config.toml
n_layer = 11
d_model = 256
n_experts = 64
experts_per_token = 4
d_expert = 128
d_shared_expert = 0
activation = "squared_relu"
moe_layers = [0, 1, 2, 3, 4, 5, 6, 7, 8, 9, 10]
router_score = "softmax"
normalize_top_k = true
routed_scale = 2.0
balance_loss = 0.00644
balance_bias = false
init_std_router = 0.00912
lr_router = 0.000598
vocab_size = 22638
norm = "rmsnorm"
norm_eps = 1e-06
tie_embeddings = false
optimizer = "muon_variant"
lr = 0.0145
beta1 = 0.93
grad_clip = 1.0
batch_tokens = 262144
seq_len = 1024
train_tokens = 945100000
steps = 3606
dataset = "wikipedia_en"
Below are experts of layer 5 (counted from 0) of a mixture-of-experts language model. Rows are named router (the router's row for the expert) and show model dimensions 224-255. Each number is 500 + 50 x the weight over its row's rms, rounded and kept within 0 to 999. Numbers have three digits each.
After each expert's rows: "comes after" lists some tokens at least twice as common just before its tokens as in all text. This comes from a sample of Wikipedia text that the model never trained on. Tokens count by the router's weight.

# expert 44
router:603480519533502462546456432545550427451487487418509488447472479518478396474421571559431526439603
comes after: "\n", "\n\n", "-", "|", "- C", "C"

# expert 46
router:635473467485584518536474582406544520410487509422452501548511583480468545591539481498492513503464
comes after: ".", "\n\n", "s.", ").", " that", ", but"

# expert 45
router:483452481489452519447488450558546563510433585507468540593520451488585508510510527478453532491492
comes after: " | ", ".", " ", "| ", "–", ","

# expert 39
router:488532522471599466474536468505474500528537568549531499489486570428504579581518478502508490530468
comes after: "\n", "0", "6", "3", "7", "8"

# expert 19
router:447498359526489507389464364516473562479548539554484570533445439458527618384492489507425537444511
comes after: "2", "| ", "1", " ", "–", "/"

# expert 23
router:468468466551541537474516466546427533459477507526428530498541532494584537553554441426545452476441
comes after: "0", "1", "3", "\n", "6", "4"

# expert 41
router:547457482519557440440573577566549542451491500388453452551481516530475568452462553556493517450553
comes after: " |", ".", ")", "==", "===", " |  |"

# expert 53
router:585515515451463451536418524524467541578438606509448531485528603459548437428494439507448482538461
comes after: "1", "2", "3", "0", "4", "012"

# expert 40
router:517506402568475439481578535516496611485480593545404517557526510445534465459539501434440531575457
comes after: " | ", "; ", "–", "| ", ") | ", "."

# expert 22
router:498477485519528555524398452562509486471494569447475465486515469541523405541470537470454443557528
comes after: "\n", "2", "1", "′", ")", "–"

# expert 51
router:520458513441518475483478548529634566544580546408509436501449558492496503557554503569477419460551
comes after: " |", ")", " |  |", " |  |  |", "% |", " Ward"

# expert 43
router:502427549514477481524570439486537538535514473434521495535547479492483485440500434612482553563421
comes after: " The", " the", " of the", ", the", "The", " in the"

# expert 61
router:438517479562474522478508574535510522416426597469528515569572476564527491572556478476425452537510
comes after: ".", " ", ", ", " | ", " (", "–"

# expert 60
router:473581549485472480456477443514423564497437602517499472501522570573556531543526486452467550495542
comes after: "1", "2", ", ", " in ", "| ", " ("

# expert 4
router:528474441526566504502494494549524498520460482398462477557436512568537465516574549472538553480506
comes after: "\n", "\n\n", " |", " =", " |  |", "% |"

# expert 54
router:476507482539498566438550428494469581489538527462499442560434525524513639496497494432558555497489
comes after: "\n\n", "\n", ").", ", \"", " '", "\" ("